From a checkpoint of a small mixture-of-experts model trained on Wikipedia.
Experts: 32 SwiGLU neurons an expert, 4 picks a token, a softmax router, a shared expert of 64 neurons.
Below are experts of layer 6 (counted from 0) of a mixture-of-experts language model. Rows are named router (the router's row for the expert), down (a neuron's output weights, with its number) and show model dimensions 0-255. Each number is 128 + 24 x the weight over its row's rms, rounded and kept within 0 to 255. Numbers have three digits each.
After each expert's rows: a language model's description of what the expert responds to. This comes from a sample of Wikipedia text that the model never trained on.

# expert 8
router:157086101178145153139146102099153114109115130103102100151142122144155112098087127135122161091109135143137104167167135140108142125152086100124124072150151102141142127109125100148144150094137141132120080088091132115150142068132159119104157151149095170124161135106156139123140104099127132139123105137126097114110119122094182124101157191154133119093075134149101132116070160147106167151113144113132128111077121164156156122157148100126153091134123144140095122134137156087132106112118110126155126136115097108114161117105165127157154151138117116117160117160157150159159135143115170170101133121125114099121159182122106143153136124131122069138131143146125104141101120127115157118143129119153097114112146099175095097111102138168101115111136111129110101118127096153156095110101134
down0:091137161131125152125135137123127144095167127073109105136177155122131131172123158123103127093156116156116124127130141120128112123142087111061166150076110087134115149156102151134148147108133127142089121100110145119149091141173172113107116122151077107152119084084096151087118121157082145128128137098126128151162091158121103169142116121142147110143165159133140125087100110108112131146121105135112117130137083117091142127140146135107111124140167135078142160155102119127173132125154103143110143149183108112105090141143117088127141125101110110100139119088143137080136133125101129130132142151131176165139144131139128129136152125125146169084111159145119122119095120127084104118093148163093100139133133125120134168091135095146116129121150151091133143179088117177159086123126144
down1:106155153146118165105134101156113155150153152160158098165125146066146174104128095103122081152104150145099081114164144128110107159109153144106097156136130120155148119114122145140121121155143090133153141121104154115133115144110087150168167145131086158123119149109131138093089131076091103125147118152106087137114114110137152146147096123107144142140162106111139127114131122127089154133136141106123177120152105150123103125161142114121108110128089117123158133107144132121089134143100132143122147110183139117119139139104136126118171153145136092121098160106151162138079134154116187120092094102149163133134150145170146148100133120163124164126109129143160173126086124135147145080162086161136170113119112132095101131110110147105101148201120089106143129131119090105115139135125106
down2:120093156119134144073124089113200126134131105126179115118103125146135132121112150098113131167155095111111081110097154073127095128131124139142116131168110190126098089153118084101136083146093091112139150153134130108145141132095135168174122131122149070138153083126127134141126135099104120116170103145166140102104120112183084140134119156141148118141128145131142106111093127093162081096160129162124120121148089124123132132102128091125152153155139137112146158128116152140147134095093114109127146137144119139158097175138141155133119108145121097137114125149131125126130183127105126110093145097085164127135123185130129111110135115170110137151089166128114128096148115123193113084137108104106127138150111161100121149130132152102150130126112113147092145112092133143122113144158111
down3:107085147113160122111103114087119114138130114139116171142121109168109163110137116114131123125116176152145156141154163117085135156112123136137107149100118108106134111137172083141144177133117113133098113109093140106128127115116140134109093136155106115114095119125110155086143141120101118112128151116110123118182078103133135147116175112109130164123121147129144144105083126128124113127135077125068133173144129139153127150107123118111159153111093123135135082168113115140120153145134165112181100096137177152108132136119083126178102066108148089129134070101123084161142142112138124130098103141129187156139144127143134141143074206143118121088096142073140101139108130145095107133146171142099143115153116162122135087102112157108151126152142112124129150125115133129119140141121137
down4:158125145140136136086130109138150123078154172139141124095116177117110123121124134135184101134099167118119118136176174096151158086159153128107134106157166150143097166114107106135115084110104146126114144140121094083092130104108107157087165136118130085134132113126133099178153107160106095129142166091116144118141122122119109142143111144156095145140111133128132119167092082164135139115132126152182096131128113110080113105107115129109116078153114104080095132125136128132144132137104108160168148146089151147115117157142149128127151109134113144112152116118187077130110140128114129122130090146123132106103142124083154123164167126152092103128159102177173139106120142142131090137109148098165141120088157142109142111134093158128128140153115111140112121079103121146175135115108109
down5:143081094147120093172188128143078134134125128107138114120139107083161059135146160102118103189125117127164162155156143119116149129103134080151142122149129127119147135107127142157123116128120169103123099142106117124111092163124179162123117099171101172132147117123122114123155106128112131083106129125128135101143114113141108098186127109139115140135134147135114146138137125172108147187090103139135118135135110107120106134131128137077152115149148130119137110128131121124128139145172124150113132169109122120125074093146109095168144140108105151123117129116114093106153108103130102152096093145147085117147112121104120119196135129130145093105120158090097152121169149127104113152178096111116135114088103115144144113109090165107136126084102137116104102112103183096111104111158128
down6:115114158151139157109150139127123104160124120109108131098132100112136106132125158118138127175118109123138175114153163076102139155190154104134089133140132108140121093137109137103153132117113098120139136138150113135108146151126145132062120175123091110173125108116108149112150118180075143107133156109181112131132093081087121144163141146128124139141154109173126115122117151145116157114126092148090106129143133089155112112106116115125131074147117136076153135083111105142148173084113118123150130170098156123099120125133152155114146155100139110085148097116151145082109094144151105146146122093124141119095144134137135089137092144173091098122118099142118174137113142166107149116093099146129120082122163108145098131121102148132167175141143129100097121125143099133175126116142099
down7:102136136092122110169071148100120143146150164097106120129141129153145169102120132111093164120162136170150135127166130112138109123127143094125104108128126136140125135141078132138148100116083118134132141178107131134171163116162154162102114136102103109174139116137127098128112139098105124133141126121126108151138119159122146132125130126124100142124116167121156111119097143126152100125109135132132094083107132092135150115126089128128175112063173149094145127107147146113119105092143131096121129116094131171158107134115137090127107137075174173113162115078122129104134149108138086121116153171110124192088133107124083128151089158149081127126106127100139143126155134154155123147181130122117102089129112131122151088111114127169142109158105105101120147148113104077138168136179161
Word-final suffixes and plural nouns, as in F-ight, mut-ations, sp-ots, often in tables or after numbers, such as years, points, Votes.

# expert 60
router:116079087100141140149137097126169108120096153115130118097075100145123102143112082133107122113091070110118100137185118106136092168162130121104128102155159147118133132115106107135125137116142109120121148093082170106129172122151192112116151148082119140124151135088133130104147168127095146075136146146092109094102119105149167123132138119117116155118110102126081115142117114177126151111106156126098098094124140082157159092140140137122117098138112117098121118139139143199135130096135083090137134170096151123120152120106122162135114100094100098123133119162161123133134152129134155137113124103127158150126124118119102110127094145145127132103111153151116104128093107108107102145101166099152140106090144129130090147141085101148111162084115105081148125108137101145155148125145125
down0:119162163122132117164139167142102113159100124138144115108146142146146097124133121149152146160148158150098151119109101136134124155157136183091161150101140115074103133118122154127119185136114119117088150142107130139147147126104135143161147109171118131135153078125154067151129113148143131150103122130082132148179165126114124118170135119122132150163082145152150117148158120152123111129090134172096171090145144168169162123145156115136101122103124138153165144153083134170112109086148125148074117116141123144122116131111094121134126087153141137128111164137109157108073148137095186146137094066156118151095119126136142174138156110133131151112108124131145103144086148103123120075162137132115120114130113098134138116140168124099096123112126091129126122101149119132076118147130106
down1:082110076142102143109128141109132116118116146166122109104137121144165161122127138150168097124130113163102145089087138124097122145145113153137144141145080145098181128149128080127136133185149186204137125155136130119148125181126127066151095142131095097140094107167161130120154113149122143098119126150137152173134129106123171134134132145130117157099124131130117140126139051114109137159128141091107091141127127134141151137154151146129175140135130085156133122148120115132139115114105144100143188146127129113147157106107126083113093105149168194144106125141116122125148125142126099125135122131156110124111109187116169126112117166105152136115116128153112129140143136202137146140110113123159151089118126079118162165101158126111120107137127117102124136165105130106114126131139139
down2:120181173095122164090112133131172121081116151097106138134105166124105118141152094130115151097129090102187107123107108109117104110142148141123144090161139148149143144159139120092108112096144102124116164112154086078134106160103153102083121134122127138108115131137162148112105128128127133150110108186144114143136133124122111121172125112139139098116147107079098078135120151130118187118120162153134099119163125136129176088163159123068144126117119116158112174090126089148086122142165173117133143138122155128117116119151175165105110118122150136141124113138132116111128161131128101102137106125113148124132107121139122125152111106125123129060086097159167123136104163113090117156081152121130120134109119167136122127095148123113127099138139175092116102121185113142138144105151130
down3:114095147154130140121072135146101156137112125172125116093133088095091147152126174124122140121155114101130136088139121109108100103127112115112177159121152098124116103109133122103160126105088098112146149131146109165102109134131126140150167106154155134140129136120161152140118148182078166125149117102151129134150102133109106115166151161138104109075110145120093126130129135160122125148078131114131117120114102174139101120140123128173122152143150130144113076140152119130116131161171051138110160131098107076137155133146121162120100134133116128171072123176140141116080098116129140136100133112118117179139132094148202068133131135142101137136109114113121118118147137116118119144138136146121187133112116148152172141138145138098121130146108128132156149099074137167109113141123092
down4:101097113105092162108098149128112108106152121130135098131076133124154110114115051148115143164144111145145076124122085084107078147133144159122149114133165109115141122176130145135147139173122134127137133121109105137101123115105129159108080108103120133121077113139151136109120101103137102162156131094133137111141130161086118126136104086127140109177153146119148163174144115121161120127135114140130110136128104120166135129158098123183149125131108210134104096154098123119160099117157171136125105114102121121070141164147135133146115124133126113137131083153124117127124149122101160122165115176130138133147145133111145113088152081084157113109102098119091094143051150155106095158092163144101100114120111118143146161142118126122118124164143137119126101122099139135135123131115118
down5:129096159126115161130126131121139144121143143154106131099125155070150099075098145116135138112141122063131160107123131126147127120152142118102112114135122137145114135180119113143147125082160130108150112141120151173146138125145176153119109118164174136156129182068115087173132109139162114159089154111112153148177155127082169135116110140155166130091103114111138122106123098178221145114127173078123102151111174128135118127125148125071105144129182135067111147124132098119133122097135114125103081113122096160145156162116116119120088116108129160111124090147146114145152116104106158097130131131119105141113144087109126123141101128126135116122137137148127146153135108162129108135118115127133114145099140131140155144119148121150145149075133126082136124125133098120135168118138130
down6:123112145114108099151150133155147110100110096105112126109157124115133113108134086156133110089156109084159123131155134142131121134122107119125084097154160119123111105132123101133143081143162125105119132110083105153113142128157152118136101149118151101127094139128112152130121163115110140179121169198132166111129141118109173136106084136129123129150147121113111142137120163147131147114130123106135096115151132069102133143101136090081136147122137136158077116106176123140115139120156154128118125125146139178143113188107167154152158140129097117108125135119161177100151167178119143096158173160145103122129098156080150153119153101119109167123125093169118127131138140111152142166158138092161118176117125135110095092117127130099139147121125151124140129140144094197185140150095122
down7:133124090161137127123131109138137201112127142133121160127148063142085085122139153126157133130095107111135114117151125172143098117115156134143111125115113155125099159099132159171132075148094151092137160129089102131139147146090099128083142179161158101164115129132122117143117117173131103131110131104154123117111147102120199149084137153150123145112115110147106128114156111172110145167154150115096125086181163093120110128118108122093148125150138120162107113131136131126143130134136086135162123087117133117143158177109133127121142124100099102123144137162117143117126144138077179127156156135102105123143113099150138091163128135152112143147112124125176119131149104152130112079134122156174141129077135158093134146126106141140154157106165099122173133116135117142143182135111139
Plural suffixes and nouns for groups or institutions closing a name, such as cl-ub, team, Cup, School, series, Street.

# expert 52
router:119090122109145155150101141115157125113110118100094134114122129124101127144101089154158131091104141131073106143156116162092134146142151129107089093148077131100133157098154147085125091166154149116110160120135120093153153122147140109095137182103100136098112121153153110115148147098081120107109123140089114116088131092145140117103156106127122112129092068142122144153136135167109139094124093138125119120137124141146169150153134148124144088134136137173119126143159131162156145147165127105131134145098100160109140062129167151174093115125110109101137086159165140110138132141150126156114151110170065107163146116093108119130124115156114120092123141151149112160163111165142124108111149141151104096129122106129119137098103134133096159147114148065160101133121089137153117162132128
down0:150132110114115114153145148126112094102113151133131093095151107159143155111142138135117107094173122135131111140127119153113107173130135143157145124135116104134108139130146128120112105110116129106184092176119141141134163132104150106115148108136075118125125114133136103125135171162107121106095161128122136132156083156151131133099127149167125166159144103126119116086124105167135103112113133097151129142112121187109145081097168162142140107131189101139140115102106101100150140135144101108177106104120163114097104128091117122148106147142120136115150116152161137141140134160142169165115158146153131111119165106127124157077157088119136137106115098181151167135155121135091142103114131136119117113144125133146134067179109181104155119069077134150166176112117119097117131178112155
down1:135184098122121121133133131097162118078088097113081111153139142146106129124112176122143145126123139166102107139115158128161112103109114140134116106167107128109142139119156127160157127095153162137140085087119158094128166133126134127189150124129160153117138144104070136143138120119140133123142124105121118118130132098090123113068143158121054123101130118127122128145108134111106101172137156158139177100171169103141144122109127132137151113144150133128146141105151122137127150127133144121136099123103113077101117158115149147142108121151167112099121128087129124109119117140152106121149142085102143114124076075141106170180137083172139090143152175106182147118121137129087083125119132139163102117150152111152127123114143082153143127118122167134154093171126131111100157146149157
down2:135129154161132137118119103152117147095102142123085143120125112107118133118129165120105145122116124121090148100153146103125124115166137157122116091093155100148084120149152104154120127085153101149127090146111122105148122089170110122092134100106113136111176156150130140113119130062106131144094114150123156170144135138097127167140156109105152099182155141145112192126132097193146133176133081090182147144112160116139139156124101091114156121142137128121163138132135112133115147088136100116126079131134129091143088114158116142129133113105098143096066123108128163151147156111153136144076107144112104132105095120154140123143116145084129149101138155116119140123090124129100098101134131149136173145116113103122116137158143148176105115125130164129150094091176119126144081114132113
down3:126155178102144147086127094130128106104109139137145102076127122190124129134161115159102140165134133133142112114126124126143149100130133122131160153112161083154162121092135130127117137122097094136143106110125130148129082113158097125123128084089107071127090150135172144141131090170107108107098124151135128135167176143140139143164132126159177141148116144178161096158118157125137134121127109126109130110138110136136112141145146143097082129110167138175140101169127153131114095110083115115101133120141153142137115169156144114125139133151138175138161127143151106102073192086112111092140139156110154163139131134148164137114138154156078119140116122163110098114134142118108124112111116116149134115143129091096176103162113115110169109154154152115149184091099121125128128132088153
down4:133118141133089120111097123132137116126119127144156151141159096129137142118148090128131131109099153105131199122128072122092145133114131092094108119118129094093151119128118127132108091169088122127121123178137092140062088103147141182132116141145140116114097105140120101080140153133125156157164094115134143150125124155119130118132129099152171129090154122179112139124141119135139141115151081127105138119133119152112138114154139113132132164135130123145087122147091118118163116162140101159113118131177148141119177082113109144151127102134088129134116109150141130115149093094114134108152151117089183092119119137087106135187129173108131078092096087111116111122122131156137124132157100123115150099108112125145141152167148116102100157133100081114089147171132129091137113114139057
down5:148131164099112137132131124148119135141109119156136123116124142133132106138217089076110115146105091107141153134129189125078145180139133127170117140145123111129121145106130189139119147156148106156155131162102105123136130121122125121120094107088118132083111125150100121147126144132176131110090081151158146142131145152122123134084179118143144093108103093084166109155128197107101090110108141111163158160092106125163129117156128126152125089140106122136136094077117136129152127127138118112128122090090130121127120132113120174129136115102137101114130133139107160160105094143132106159151107096133109126145143134111081127122120157114121128098187094150140127156165080150137170108140139139149146137131130082114170168095113104110123166110149124121153122148143128170122142099136128
down6:112115137118134121145141109160123131157164122132143149134131120138112144138160119177136127160130120140116156118101129130121126121133136145171121136124085113081108142130138133134121136139110112110111106150079104102137159125124118100127170129138156097094139133118157128110129139079099121088125108114163112164156100146116168091118051102108176111125172158103123122138165121167089094150074144147147121151151165098110117143174108111157155126120136149133113143147120133108111111140111161166136124100128141143172136127191088145122078107116122125134123140121155129100193126134073114113106141156126178138108090168177122115121195099148126117141122134140112144087173121122162114074127128160109144117170109144111136113120110153123149138142148137124150170108174141120114116181142148
down7:094056119130133152167122108117153107121135148122144130114169140116113111115119109098119096098104114164138115117124109143103147150107136071132099118177107159135129170078144172112171119124150138124111119106133145123165102078123123122095157139107135134082089094094131165113110180135120109182164137107108108146114113145072124126122157152139123133136109140111104092103145101140142117131098106160115160183134135112154128138136126154147150105142083118110129126166120139143107127113144117123119166134077125164123144103085136147181097083137153141139103102112186128132127139133117101138085104120088147151116152137142136166121131105143073115149152143130090090123165138150118192153116150160140137149136129098127112135102088125113123115117090118139155142145138153154129155147104160
Suffixes like -ical and -ological completing adjectives, coordinate symbols °W, °E, and words like known, named, original.

# expert 24
router:149105140152149117153132138094152091121136125126115174148115095212118117153101135177163112131119138093091101118115094156149110142146169107112131110137139130161134143074109115103169133101145125103138158100094142102169123122132127096100145140110111177127098124140164107154115118100128107128124135098094101098138137102119133133120158093179153166140064119133120144195108126160135120115121154115127097121108171134135158120136096166128136109167134117161121115156140140141160146087136114111161151139113108143101138117090149179155126116140104126097143133147158156152118130095151129134102146111126126141137131173094106115168123125116099101134092107093112155134123144119135122094116136164125076091100122144151101130101147148159097123190154102102094106109141104125126119110150164
down3:143139103154160115143132076120064151122105086088127116165080102146183066114106114170106131140136152104157144114116150116152123108150091165148102146100125107149091174160130092139112137108119108100108133157107079122106131155121188111111151116177147138148123153136142116087138140134116124098113116123109104167121132115146123117105161119134084190130088138140131134153089137115085108110121133110151110143121111134132105155162061101120118132116126137130137136121136103160143133110126129133093137108135161126127085137137107151128100154137096144130136167137122131135133138137125099143124112172103121141124109138068126136146143134152184132120103114178153131130121158127096086094135127120144189125131150129155137137106121123164103112177129142116141114107103141081089133142183128
down4:101094113120133115139183190106112189173097138137099155110131139159154133142163129098109104120152151161116129114136130111106109131134090103118081118162094108139106132132103128121134124148080151090115130110120136136121132115145108122204172163119122131169124140089129137129139150119118103136120121145137156124121106147154161185089122143101133127151101145143056149173128109150112140080110136117124116133113114143143118153126080110151164105098085127102112124117108119118176111139140124124121125105139133134140100147125150152149143127103139144118113130097155091119152123121088123144128128182086125171108141143180126113174141143132103103106163161119161134109138172135128106144106118151159117132125129094097129120115059123156145145116101102132103128108151181159163170156140119
down5:126165090111106117151135171093121145170129096098118154133098106123078142110111164114175108122125121124161101121128145111136138179117123116128130135124159118154133118134100104146121128104129196129136128151118142143139146138144110147138143102150143146137083108144107166159154079129182087105145103145162075158121097089179128107175147153117118089086149134085144104139125159134135104115127119102148112083117149123123153135107135133137075078103138155119140128141126104140141127128085163098165143168135128117164114106084145155090141133118118144139118123104096109172118115136142109183110145112144113133085125100102125100141108133109140141079135128114126166131171137124123151157148104122110132172120111098092105157158155112123084116073134157137105138127152135081128101095127131
down6:120181105129150091093182121145149076096153121123153102088126133155122104142139120116104112122115125129157132141165137085123161129110116159087115137104101110130113133155166145133177137157109119154104097121144106137131110153103121183151149149095175179140161154137084119133119153096108128073086103120151118128172141163114115132144112123145118138136155135109147159092201106131137148096143090105107093174169103145127108147117126126140091127140140154131137150135099170118122118164134082116134152155144116127113118042130131139164117081133147120143103129139124146087135124094116104115157097105134103077139094121132146158130116126098166141114130095120132120136131137118118143104136130088105156101123092132121152140144110144125134126116109107103082099142171121122103143142097113
down7:154120113117117126146116162131080121138137119161112075129134132151120123103138111155090131146163106079091124116090123112131154154104148125154135118133129081135117082130139091129087106127172105140140108075147130109102147130122076150155069097137113102130160127117129127140170143096089143141128147151111130106140091129138155102170144100099131122109122144148129130175097138125112082148112133130151193125155121096122129111101140093088107083142168158135147110110130181173119157103162153131148146149100138132160153114164129131126118137082107124144116100098154122132187140141102113121127119160104123093127095148137144124140137122120092098164095111105114112113099150121117119108140126116145134155130094102134089124104127137105132094110132117172121119171097111117103148144059069
down8:085133109068139111143110122143090131140112148147120111092148106150183121084090123173081093145129118135142129152130115103141087130131152101126132101121119077068141099172119068118134131167119103170183113128128132125128180131140149123152099109132110154149187175105160189099122131159129122102113136157097135118176129133119122154116104134122157083146119137174138141157119150130102130134144116130135091090092122081143129150157122140107127149119135148115149079136100120126094134123134154122130082127132170101119130150113152108131120095101123097100102139130110115083122137129111108132147097095109129096127130106173121116134142111115111107169108157148120133098159126111138118138127156126091134144167083128144170141098119115100155110152097155155139162146129181140140123134139124
down9:138124111119138122092113137095116159070109116159157106127151091155114109136135097085143131095114119138116138126141078095129093133081089144177121184156105115129130113104117147109144070152140153091087121148137133106141143181105149088178117138108083129147173110174112095112108127109131112134133121129146151130142150171134158148118097107126136124118154156123147130133161142165109149084135127127104107126139119095133096155142097149139140122118142110146113107126127128074126163131131091145145141146154104126143113181178171143150127133148104128145104078127161107146164064165139152131135136122117110139115127149116078118164124129084134160113136146162117140120127136091117125139152147153109134067124082123142142169113123140167100119116136070103092105113114133121143146152132140
down10:159116132125130105131089136165127114139081147167105143142152139161165135092142130118123084135117139124137107105136119113072096172101113106135142172127120139127148114154163109116101097152118173098158118169136138108141162157166099120158140130101101153106169130157170115127116089139135156138053157157172100138107163092135110134113143110118134091095085133072176101130099117138130108147144137146105127129151149119105133131161139095179145170149115147116097139129125157148144129104114109133141103116127130136127117137130171115149156129103095160109136120127178134087113152135121114072125093112168156097141118128168145119132149148112128134131160134142167151164120143102099099146149147120075093167159104134121151148155138131107124102138100083128098159122138130110139096164138107
Main and auxiliary verbs right after a subject, mostly was, is, were, had, has, as in "an election was held".

# expert 28
router:119104151114140153139091119154162155130122109142124145134148171105124155091148114127147148117123140130109132110152128154153128144142132154114142083126124099116093107104157144104133136145126162136154111139146120124100131147148162134106107084151114078146122105119149146117105086129132142136111164089123129098127146175148114141104139117186148102126150124150126093124084132121165150109139081176126148145129147135113099099126110137124148103140107103079132134121136106136154137151070164179165119127099147112142111140179116132118119130097119126121107149189154103119079093112076125170140127129141161137134121127149145090112163135113152077134113117165098188152116127108128103112115115151082118099134069177181178123150093121140179105131126131132159123167161107120110122169142130
down0:072102161124131096091092130129125172117143106146118143140130121138142146137172123070124111107110137108166130113156122113121138114145119104118085149124139120138136114130107129136130132183128127124140063133121116156072183074122143130155144095113152148159097153094168154101115120127099155126172141116151103119153128074112119117146125127099158115156159119118133148192134130136159125177134133135116132133130130159130091124114138152111159117136116114136188136147155145121071124150118117095114137137182105145121128126150164143124145092068164172169127155102109120106129117116108155144128126144119111100117145120126169132093122141156099154162123150189128117114156137134115102109132107109123128153115112102152143132121144119110075187142144149146144130168150152077138131176101121
down1:140145135128151126146109130095092130102144130128144130162158156107116076133117111150100130122100105159135166166137065174110095128112121131172108111150117157151134094132138094099148147118140138112147109118122131129094168127140138061123128128130121134158158142118139158140128124081138142155099132158146114087079088158106136126147141132146147093165149166125122063144136132150154125154137131163121123105097131084152106129132133121154100142138152161143121121106136143117153165153118105117171121173121103091172133156109102128112118119086125096125104157141154117122061129169150113177163090111090171135119141070118125107077130101119115089154130140132138112146148122151104130135171096139109173116089118087130122137100123102164142153136133142137142160120082132144132150132130099
down2:106121131139128157167130119136136082120146144102111168146166126173132149118115106116125175092128114149141125147159138094171119084108135172163139135136122145161152144145130132149171140138097130123130100104111115072121112112123142142140145095159122122180136161124111139125135121144107160146112107169154091150112140124111140157080109170139120094091116114177125140119118141112072128170121129113088113113098155128134146112128112146104106123129106144142065138102136127160132159124132134123122105104095122114105155124103144134091101116140082100119161141097144046148132110124137112156129148156126130180113142108206158110135107143112081126116101148173139099107117115101132119157124099133159131139140146122109140155111173178158133153167122141148116127138085098120105101115176136
down3:166118132150152123147147080088129147112116152084120128137118125136120131182146109121137115093128107115096132177130116178120096129167136155132113135176132147125168135128134132130102086125154099102159123141111124141135136105136105127170144130099114124099146120090158111143152110111097130145126110133109144133111070117169120157138154138112141143133123154105113168121099092165147090159132103121151126126106133149140099136157099096035129152142148117123090103164157136145126138115121086163111147091088106133127144166119094110114169096156151167096154139147161157121098105096094135097153134148159155093130091130153105136118119121074150107168095125148133100104103111149163150156103109110110164095131088115151158081114116117122155131130138124109104158138144111141153098117105100
down4:116096127133093090127119153144125167116182164091128130096148114153133111118081129153112125101121146136138141141119124164126113102132102130150127156127109133118117186117124136140118100145134136139106101150115123135097139109161138141053131123139140123122153114129177160158151137126123185136141130115130105171134101132137098127137125079059173070156140139093126126138103151078098109153112097083081169135148156168101132140122145173112132082114145126140147112112140133116139165121142118132096152137154147158144097145142098111152139148172112142114124132124175139133127093105090150119100153124108123135104115145148123128157123064157135183153126149118116086126129104109085141168096129128110108091089138136132142107120097129080124124138163166115154121143113127085106158118142159
down5:158131106133082117146135117088145131127132116069157144150155096127112167073134143143143136159105059084140113108118147143154087131141120174080122157137101136117096158084106084113104138155122118119140143128108182119136123132090140158116107144143132115134120105122158130130175099041121118142103089123119114161156103129124157109162132156112128125157151126143140098155147147122187121112127135172106109086143126085159117097116147135132147119133140173090114129132108132139110120128097100152174183143151184130143134195162155140158123126114142122113112095145141114116133114139147133129177139123135134110124137106108134100137129125129140117162140116107112128098127109182125111110134124139120108109080122129097129126114106151111124119143143161132103114117100180129115180156145148
down6:139107157125141123090162148118118138141112110140153130131149107099139153107107113138144114122090086088112107128133071128144146112155146111135141079116129102157122069157168158145119162138109138151177111139143111119127127130161128091065158110140108156129133143138143128124144102111108088152101180125120163115144115148095134072138113155170116147081144164105161129109158143100125144103141121127092172124124143134098125106090123143129159175151158150126106155089101096136169140096105116122161142179127139130078093142083155135150127102101109087170111124138135115142123144108138144140120148167134094116111094148070131110093124121116142134134107085141109137144158109076122111103194144150158156142097120107153117102128138115116120140123142133144167148122116176111126139149143141
down7:127140116151140121126133101144130170119126153129169104131170131143171152147113105157124127108120107142092107121144148167105118085106121129116124147137158133121128110137130131127094093141129117139103094146086125124127165085105146140198169081144125142083136170111122155156160143112144121118179137149140138133130134109170165144096145137145156116125125173115132132107115154143123118132143109143112137110110105163075108132119129112092113146125122128096131097161103143130123161092145115106096139109150110135160166082130170118158175156148112117113136112089144166124121080127132126082137168193139127109169147162104121122132140158137169142141148152155118099109183127158156171134078178131148129098125145144107132114089100132128177133127133134122116119185136149139160096161156092
Function words linking clauses: to, and, that, which, who, can, would, e.g. intended to be, Pokémon that enjoys.

# expert 12
router:155129086135132153158084157170180162097158149097090131165109154125108168128104140126148143155103148141086165082158149127160143114090120125144125145113105105108148154098143152137164145151149132107126164145141099116117091146117152136110141099113099134117096110164152110158117137116123104111104135099157106104124149151118137120093111116129129128061104112117132137153144167150108155130139111179142084111165129157145106114134085138171094105174140119087127147171124112149104105176120130106118163121155147146131118133132151170120119169120133143105130114077157141086105119096134109139159158094151137142138144172143118142160129121087160107138154118155086106112152146134109172102096126153135143100130084139131124101155119161136106116144111148172151105133151172144101143133140129
down0:150099159095167132094120119105092098165123149083104135109089163102113115120089124119108147169148137144113120130127155109148099114126132163107133143154117098117120134157143087126075101114105151179133115164132124124109144180140115139173111143130114141124080126106111132119116082086151141121084133106117081146136131174168124135140138140128143106124135126141171122089115104124157139111103114104117126112112176136104100134120147162130114109142114161134136134136129115096102137127174145122132126132152175136141061130143114088146121150116119166086131093148163177081114125123098112158160098112103088114138132096152109116123102086108067140097122114161092100110144134125146148127148129131172101155144106160111165146141090176108159128167115131137150116136099122174120145140122155
down1:149131129118116097188116125095120153107110137079134121121149135135130131151145144080162120121128147086131129128124154166125119124124155100148160136126154152092157116139156113136126132122125158131138140112130134088107147132136146146106098116088099124112058077093072147149122122108118140067176177174079067162173118138113150140133126134166071124143150155122166154145112093137146100157152131152124146109120145083138134130129140139109166136116131143111090152122141106122120115113119097107094145152093164165092138165116108139110133126103144083115127126144141126142072138186108126160127197151146116172135118164125127106130121141081071115149102137123116134132113105112111116119129110149110126129107143095141147152102107153142152085141130174131136110140140116140135124140152114
down2:119135101120153089094138112148136139140143123147147143129137133104136153138133146159107101134118145119103137116134110139121112129139127156116138152172160124186108110112157104146143103120164091136093140144150082096168090138117134122135116131131114147076168105135098125138087126145116111119132155084117113092099108156116167169139140125081106125070131141136100109120163139124116095129116109133102137102117149124125124131202078149138148117166070130177098113129130103111148128140104112127117118122142113076112132135106144153127128156119090130105124107127153102111127145118130124099121120122104119111147116115123109145156106153166165127089156126126123079120183100178134110108079057120185108095160110096144152147109113103122169135094160116118123155105166083112123136095114178
down3:085120120137067147147158136117164102128122146115125114127113055140078121167126107159147158090098140134106131108152159095118124125116111110149153144096153160107131097117144140103145160137120150143107108151158100141124104140140102127094115113112160169131139109098149142123149132135124120154155088092152185162131104159116161124097156122070117127136153071153135099152110128126102140151097149106140088102130142140111092149137090142157118078089130122079132169129147099112119105146138118120127124090072141161158101118112151162108103133099126099117149126101138119119116114126161144119110106108173138071087160123132127133091098123140139124124103093142090122099128089126151075099089122118141140140096165093123110109124103115120096113118099141181151105119135118109128135113123130
down4:115108101168091151139153179160139133111157110159161126102154096120184130090123115103160119159130124150160095140098114127102170138152141154156136091132138157134111117150150172137127089123130100149155119112156117118134088117146114160161135107128186151107158133098137158113150134090115098085143099134100136156143119152124148164109100155119113129131113124167153161128125154162133185139151099141088108136103109114116112129099152139155085138148154148132093159140156151133096114121117141143113142108081100189117113112077107128171129143128134095156124135140136126126134143164103087137170124119119119168144119122151132173137140109117115132128125112143084160144122119143138105125160094097110163106132149152192152126111097153143151160178105144140091116168126118148110166146122114
down5:111153098160180148116125106111132128132091153099124108119083143111097109150123108110091145110122113109119112147165111114156114108138147133168131119131094124123136173091148122200127089129140111156185157109102131078140131155113083141082115110136107119147121123115155117149130148132138118096074098131104142136132131124136114139123150154145117137138105172121142148132127144147095148110185172139127097111124102100138096127108157089083143127149164146127106109145169122137114131166163167127147132136135108165132177101150132111153114151086088096083130131108165113175154126140148099129158184146139156123143110116133154158203131147099117124138178117138159150137101147125102119150148155131130080168134132171129122091149130141143155139122100131122150103140118126146168139144139109
down6:150114075159161138110123129130098133116125149170088125112104093133116126106063096148103145141182145100107126141121161130133137156136154128151123140133164136091109110102154108109149169128145139112121130143155126162150116100093108112187088100121090077149118139123159159087116129111120137149131148179130114110095143103104098134112131126127112137115104113183123131122104091151114101078088119169094092129105145092166130166160150139130135134147098119093132153146135058165114089155169078137107140162160113105121138132149160134116120132098122119130096141108157115148127122115098113109105114133103166121090138121116112136127102121147134121084160124110098163100119122145122160152137099124136146089155141112139149128104118152130174094117077151150126121079114105129142096146145131
down7:122143092162115130126129132096162157122135122114140128138133120113110096155119115113182068117132090141148107090138129135161117129158109128114183109169142110108113128182160097137100145110111114141130100135120124082107131157108112113136137131147109144094106082153127158123159105165131079153122127145133157163105106107109139145099114110151124123116182173123123084082130131129128157155122114128116100153103136114108130137153106091119144106114146091101099095125166137108171176126091093165149096122128136174119142107115141125111155139125179136108123144111140083144128126126147151121169142138094142117140112169115143181143178184113134162161145127101149124105136106139129137173130092131093137156147156134121175160141138098148096092169166123100134130095120120134179140097129145
Pipe characters between table cells, mostly in header rows, plus semicolons and slashes separating listed items or coordinates.